config = dict(
    d_expert=32,
    vocab_size=4096,
    norm='rmsnorm',
    lr=0.00388,
    seq_len=2048,
)
Below are experts of layer 3 (counted from 0) of a mixture-of-experts language model. Rows are named router (the router's row for the expert), down (a neuron's output weights, with its number) and show model dimensions 0-127. Each number is 50 + 10 x the weight over its row's rms, rounded and kept within 0 to 99.
Before each expert's rows: "comes before" lists some tokens at least twice as common just after its tokens as in all text. This comes from a sample of Wikipedia text that the model never trained on. Tokens count by the router's weight.

# expert 214
comes before: "\n", " ", " 1", " 3", " 2", " 4"
router:51 71 65 58 26 20 51 43 32 35 58 38 54 57 53 41 60 35 52 55 45 36 44 47 44 38 44 43 60 70 60 47 64 41 42 59 57 57 40 59 48 43 59 49 49 57 46 47 49 63 81 55 63 45 42 41 51 38 56 55 54 47 54 52 57 61 53 48 37 37 37 59 61 50 57 57 61 65 64 59 37 46 67 41 56 61 67 47 60 36 51 46 53 52 55 36 40 40 41 59 48 53 57 48 44 47 47 59 66 48 40 38 57 39 43 60 47 60 35 51 45 59 59 40 66 45 53 46
down2:59 25 50 51 41 51 44 50 69 62 55 60 56 43 48 46 52 53 52 55 29 63 54 52 42 64 50 47 40 40 72 35 42 46 37 42 41 57 50 64 47 44 49 45 47 50 79 66 42 49 44 47 43 56 58 41 55 71 62 29 60 64 43 43 46 63 45 47 41 38 45 42 61 59 36 47 45 53 39 51 48 67 51 55 60 40 48 37 40 61 52 55 53 48 39 42 62 36 48 53 59 36 44 69 56 55 55 48 44 57 49 53 50 66 73 52 51 55 60 32 52 46 45 48 79 52 36 55
down3:37 67 44 62 37 35 41 48 68 41 65 41 46 51 55 39 53 50 44 45 43 67 60 63 47 64 48 54 36 47 49 44 59 42 50 61 52 47 55 44 27 63 54 34 56 50 55 50 45 55 60 48 50 40 46 46 46 61 57 63 55 50 58 50 32 43 62 51 56 30 42 62 64 58 55 61 64 56 52 40 50 52 64 58 51 43 51 54 62 38 47 41 55 46 50 52 41 39 73 35 65 33 31 55 31 77 66 52 40 38 37 56 49 33 39 36 39 66 49 57 52 47 51 49 47 39 58 41
down4:45 35 63 61 63 46 39 44 49 58 40 52 43 51 49 52 53 23 67 73 35 60 58 46 60 57 56 50 60 45 46 51 46 51 47 56 44 55 66 35 48 34 62 45 36 39 60 44 34 68 63 48 57 63 45 67 50 40 45 37 60 52 42 39 37 50 56 26 53 51 62 61 53 35 55 58 52 52 51 74 42 48 43 48 33 70 64 43 50 64 52 56 36 49 45 46 46 41 59 72 44 60 52 55 40 64 54 59 62 54 38 64 60 45 44 55 63 54 49 42 59 53 42 37 52 50 50 54
down5:49 58 62 62 52 25 44 53 46 52 57 62 30 44 48 57 44 50 65 57 55 55 53 54 36 56 41 50 67 59 65 69 41 42 61 35 50 34 56 53 40 56 58 50 51 47 57 46 45 51 50 71 52 58 46 61 36 42 52 28 43 66 53 57 55 55 39 60 48 62 38 52 77 63 47 48 45 54 37 58 54 45 45 45 44 43 47 47 56 50 39 37 35 49 52 43 40 58 47 46 64 70 37 61 43 52 32 56 48 63 40 50 65 40 43 57 40 45 50 49 37 53 44 70 41 20 51 44
down6:37 40 34 41 63 43 40 56 47 48 75 46 58 36 43 72 54 68 57 54 46 58 63 46 49 63 46 59 47 51 41 42 46 55 67 66 30 45 56 49 48 52 33 41 46 55 46 41 43 56 50 71 44 45 66 75 54 51 39 52 44 45 48 53 52 49 49 54 53 35 45 51 43 61 64 45 59 58 55 50 49 45 28 57 52 63 58 59 64 46 37 43 43 53 66 56 61 49 47 50 55 63 58 27 57 69 47 50 50 46 56 49 40 42 44 34 43 46 37 26 64 59 52 51 48 49 28 63
down7:45 67 42 38 51 50 48 60 44 47 44 55 44 41 53 49 64 59 58 53 56 49 52 47 42 65 29 53 43 36 79 41 48 46 61 69 59 63 64 54 48 45 35 49 54 36 63 38 63 72 54 43 31 59 50 55 40 35 52 55 67 43 53 51 51 56 53 47 33 44 60 40 65 45 55 54 40 57 33 48 43 55 62 49 41 57 42 33 44 41 50 59 37 67 43 59 37 51 33 54 55 39 42 67 59 42 50 43 54 67 45 56 67 56 63 49 61 68 53 64 58 35 60 49 55 58 49 42
down8:62 53 45 45 68 39 47 43 61 42 50 40 46 49 68 68 33 60 57 55 51 55 76 69 33 66 47 56 54 61 47 52 53 51 58 51 63 47 52 40 53 46 50 44 36 63 58 33 44 57 47 30 49 58 58 55 51 41 42 56 42 55 36 55 28 44 37 46 52 45 50 50 50 54 64 70 43 66 44 44 65 40 51 50 50 63 52 45 45 43 25 41 63 67 38 36 44 60 66 47 55 76 47 53 38 50 43 52 46 44 66 58 50 46 53 55 44 58 61 49 55 55 64 34 43 47 66 46
down9:43 62 59 60 60 46 35 39 48 54 64 40 46 41 26 34 59 48 49 45 38 51 53 49 49 39 53 47 48 37 34 74 46 58 62 50 53 52 58 38 47 34 50 49 59 42 59 61 45 41 56 44 64 73 57 48 45 58 40 59 48 56 71 55 35 61 42 48 56 34 38 52 60 57 67 62 22 62 44 47 48 66 49 32 46 49 44 64 57 50 55 40 56 50 64 59 55 68 42 62 38 52 54 34 60 51 46 53 40 42 49 62 50 67 49 50 59 48 50 51 37 52 61 44 39 58 29 58

# expert 174
comes before: "\n", " ", " and", " 2", " The", " 3"
router:54 70 69 54 34 16 48 48 41 34 54 45 56 50 54 39 60 35 53 51 44 35 32 45 39 40 42 39 55 65 59 47 66 44 45 64 55 52 39 66 44 43 56 51 50 58 44 45 48 58 72 64 65 47 46 41 62 42 64 47 54 53 57 46 54 62 55 48 45 33 41 54 58 53 56 53 62 61 65 53 32 49 59 39 58 62 73 48 61 35 48 45 55 51 59 39 37 39 41 58 46 48 58 47 47 50 44 59 63 51 38 33 60 40 42 60 45 61 38 55 42 65 59 40 59 47 53 50
down0:48 60 39 52 54 44 39 46 27 61 28 52 53 57 26 50 54 53 37 37 56 68 42 35 52 64 34 59 47 45 33 57 28 48 54 55 38 59 56 43 44 64 53 62 46 46 52 49 54 33 61 43 55 47 51 49 54 41 41 60 46 49 58 63 62 59 40 56 56 40 55 31 52 52 47 71 43 68 49 41 69 48 50 49 58 57 48 59 33 67 48 43 26 46 55 39 43 50 53 53 52 53 50 56 36 76 57 39 47 51 56 55 40 44 32 64 51 44 36 54 61 38 63 42 42 56 54 50
down1:56 40 50 75 37 58 48 63 44 66 48 39 50 65 73 57 50 58 52 49 51 47 46 54 48 63 45 53 34 42 37 67 44 55 57 54 45 53 39 66 69 46 46 74 40 36 54 54 43 59 47 57 60 48 38 25 37 37 54 51 54 48 54 53 50 62 36 50 56 35 30 47 44 49 60 45 50 57 54 52 61 33 35 57 36 54 50 40 41 50 51 37 53 46 47 24 60 49 28 52 59 40 54 60 62 39 48 56 56 40 54 49 35 43 56 59 44 43 41 48 30 48 61 57 53 56 52 67
down2:53 46 70 54 52 62 63 43 31 43 50 35 52 51 47 57 66 53 42 53 40 61 47 50 60 45 43 43 36 45 39 37 51 50 62 62 35 42 48 52 55 59 43 47 45 52 55 49 45 39 42 49 51 63 51 50 55 26 54 45 45 56 49 52 44 48 44 43 53 31 41 36 74 51 50 43 55 42 49 50 57 59 16 48 59 55 67 55 74 53 37 43 41 51 56 57 48 53 66 52 68 59 55 54 53 56 53 36 52 31 40 65 32 71 45 36 65 51 54 45 34 43 71 42 50 56 64 48
down3:58 44 68 52 45 33 46 61 47 51 55 43 49 38 56 52 46 56 34 30 63 50 67 55 50 62 57 37 46 54 62 50 53 41 46 46 54 57 48 46 42 66 44 43 36 59 44 61 52 46 35 41 37 47 54 56 53 40 31 51 50 37 52 64 32 44 31 51 59 46 50 32 65 51 59 37 57 38 44 34 53 64 27 60 57 65 52 73 57 29 38 40 57 45 51 42 36 47 58 68 53 33 58 55 39 73 59 47 53 54 53 53 54 40 45 51 43 55 60 72 46 43 51 56 41 41 50 37
down4:47 62 68 53 43 43 55 49 62 53 35 58 43 31 38 63 40 40 45 38 40 48 43 52 58 51 54 58 65 60 62 39 72 57 52 47 43 47 62 50 50 52 55 44 39 56 45 48 53 42 51 54 47 45 54 42 49 39 67 49 66 40 53 43 62 53 25 39 55 55 23 60 57 57 46 55 54 37 50 57 53 42 60 49 40 21 48 40 41 48 75 56 49 49 31 53 36 36 57 40 49 63 52 40 42 46 58 34 44 39 73 39 51 54 60 42 52 66 45 47 53 47 42 63 47 53 31 48
down5:57 49 52 49 51 65 52 39 48 58 79 43 38 40 48 56 47 52 50 56 49 56 53 44 43 38 63 53 31 55 45 51 60 29 52 45 54 63 63 42 44 33 51 49 43 52 37 41 50 45 59 41 65 59 66 54 52 62 54 49 67 49 64 58 52 54 31 62 58 66 52 44 50 58 73 42 41 39 48 41 42 72 51 33 44 43 52 40 50 71 35 74 48 59 51 46 63 39 35 34 48 51 48 53 48 46 73 47 51 52 45 53 57 61 52 31 53 56 50 52 31 47 41 49 54 61 41 33
down6:53 44 57 56 54 53 40 34 46 43 48 42 47 57 47 43 66 81 37 49 63 53 47 46 42 48 43 49 53 44 40 53 43 66 42 53 54 63 39 48 58 54 47 49 49 59 51 46 64 49 51 46 67 30 42 48 66 30 45 60 51 48 37 51 58 46 32 51 33 42 40 52 38 52 62 52 66 35 59 47 48 46 44 50 59 37 55 60 40 40 35 48 48 26 32 47 44 30 42 41 52 50 53 57 38 66 44 49 48 43 56 38 51 50 21 58 61 33 40 27 40 55 39 39 49 45 46 61
down7:47 50 65 60 46 36 58 53 47 53 54 37 48 51 36 55 50 37 44 37 56 40 48 56 47 52 58 51 57 41 44 49 53 59 38 44 39 57 26 43 50 61 36 63 50 43 67 52 43 55 55 50 65 52 50 53 55 69 48 70 76 47 49 45 40 52 29 43 64 40 53 51 58 65 65 49 48 44 61 53 46 67 59 57 53 61 73 30 25 46 48 52 54 56 37 46 48 47 57 61 59 50 50 37 56 51 42 39 64 58 34 57 40 56 62 65 37 62 49 49 20 48 63 43 54 55 42 58

# expert 213
comes before: "\n", " ", " 1", " 2", " 3", " 4"
router:61 70 54 64 21 23 44 40 41 36 58 35 57 64 44 43 59 33 56 55 49 47 52 54 37 44 35 36 64 62 59 49 77 35 50 66 56 65 47 52 53 38 53 59 44 54 57 55 43 63 75 53 55 51 40 34 60 46 49 54 56 48 45 52 56 63 55 45 36 44 41 62 61 47 55 50 65 67 59 64 43 49 55 47 59 73 60 52 51 55 53 62 55 64 40 37 40 54 47 54 49 58 48 58 45 46 57 53 64 47 44 41 43 48 40 50 51 57 48 48 55 47 53 40 70 44 47 52
down2:48 35 46 44 52 40 51 55 43 44 48 50 72 31 55 62 56 59 41 41 56 29 44 62 59 54 47 34 68 66 41 55 58 44 59 65 50 38 48 29 32 66 29 39 45 51 39 47 48 54 50 62 59 57 43 53 60 57 46 49 47 27 50 43 40 36 37 35 43 47 59 50 61 49 48 41 43 28 31 51 56 49 65 46 53 68 51 67 45 59 49 59 56 50 58 50 43 59 42 57 66 43 51 37 43 40 38 46 41 34 54 39 44 34 42 51 55 47 48 72 50 57 43 53 44 59 65 44
down3:51 57 29 47 45 28 48 21 46 30 56 50 35 55 48 49 55 58 66 50 39 60 58 35 55 43 47 42 58 36 43 59 45 35 59 43 44 44 44 52 63 55 50 37 46 34 50 57 66 39 63 24 54 52 45 46 50 68 52 64 46 40 64 52 60 45 55 42 57 56 46 64 57 43 58 55 49 56 58 38 47 38 70 34 53 49 54 48 66 53 56 51 37 56 51 65 40 37 41 48 55 44 38 37 70 61 56 40 38 53 58 44 23 52 39 57 49 63 49 50 43 50 50 50 45 62 45 39
down4:56 59 45 47 63 57 46 49 53 45 55 62 60 43 59 53 46 53 61 55 65 46 50 54 50 34 47 34 48 47 49 50 49 30 55 28 52 44 56 53 32 53 59 48 55 59 33 48 60 58 60 58 57 61 66 45 39 46 69 49 44 53 32 49 36 45 61 62 61 45 54 47 67 48 56 76 45 28 39 48 47 50 29 51 47 51 37 52 39 33 46 60 51 54 52 51 39 37 46 48 55 56 70 68 19 50 37 56 48 51 57 70 55 44 51 55 42 52 58 51 40 70 47 51 49 24 47 49
down5:38 71 60 67 41 56 33 54 58 38 41 48 53 70 44 50 66 57 56 58 50 47 61 70 56 43 43 53 40 62 54 60 52 40 40 56 54 52 58 58 55 54 59 46 51 47 70 36 53 50 53 49 54 40 33 57 51 48 43 45 56 68 57 51 48 67 55 54 39 62 52 49 36 40 54 49 60 42 56 51 70 44 41 69 29 40 57 55 50 74 57 49 49 69 37 44 35 73 45 48 55 45 51 64 46 50 60 55 40 55 55 47 52 36 54 59 33 73 39 42 62 40 52 34 51 53 55 59
down6:41 59 41 80 45 52 52 35 60 56 41 23 46 64 45 37 42 66 51 46 43 43 42 48 58 57 46 56 42 57 54 36 48 53 64 49 44 49 54 46 57 52 55 39 53 56 61 29 60 55 47 61 46 57 56 60 50 50 56 74 54 47 59 50 32 54 42 56 62 63 55 57 47 41 49 52 48 35 63 60 64 41 58 43 65 53 56 46 65 39 55 40 54 41 43 59 44 51 58 56 53 56 57 53 76 82 47 52 60 74 45 49 51 58 43 42 43 54 51 43 45 31 42 66 58 43 53 32
down7:44 55 50 51 55 50 42 54 44 42 38 73 52 47 68 58 60 49 45 51 58 60 35 58 46 66 49 71 58 60 58 51 57 53 54 41 42 37 37 46 67 55 57 45 36 50 38 60 41 57 62 48 51 43 68 45 58 48 56 44 47 36 48 49 58 37 54 72 58 66 50 43 50 34 49 29 62 63 54 34 69 44 42 54 51 51 66 33 51 30 57 56 59 64 45 50 40 45 72 45 53 49 65 51 45 44 41 34 45 49 58 52 55 45 26 48 65 34 63 53 45 33 50 62 46 41 61 47
down8:54 42 50 46 58 38 70 44 45 43 46 52 44 54 44 49 55 51 43 56 43 65 61 58 56 45 72 52 36 58 76 41 54 44 54 42 54 56 41 50 56 54 49 43 60 69 64 57 40 62 52 57 60 54 49 55 53 63 66 41 35 69 35 56 50 54 56 65 45 52 57 52 52 37 54 58 31 50 51 64 48 48 43 32 59 55 49 26 51 41 50 48 51 59 67 51 27 34 53 53 40 42 79 56 55 66 47 41 47 61 46 25 39 58 57 45 54 49 45 46 44 47 69 49 57 60 31 53
down9:54 41 50 37 52 48 43 44 49 42 28 41 46 60 51 45 61 56 55 56 41 60 34 59 53 44 54 62 46 40 59 44 33 53 50 40 42 60 51 42 61 61 48 46 47 49 51 40 52 52 40 78 55 57 59 69 53 58 53 46 67 56 35 46 60 39 62 42 43 59 48 66 52 34 47 55 34 47 48 28 68 45 22 38 34 50 52 53 59 60 55 40 33 42 43 46 45 53 41 56 36 66 64 48 70 51 48 56 48 73 56 69 35 47 38 50 49 33 63 53 47 50 40 52 61 49 50 58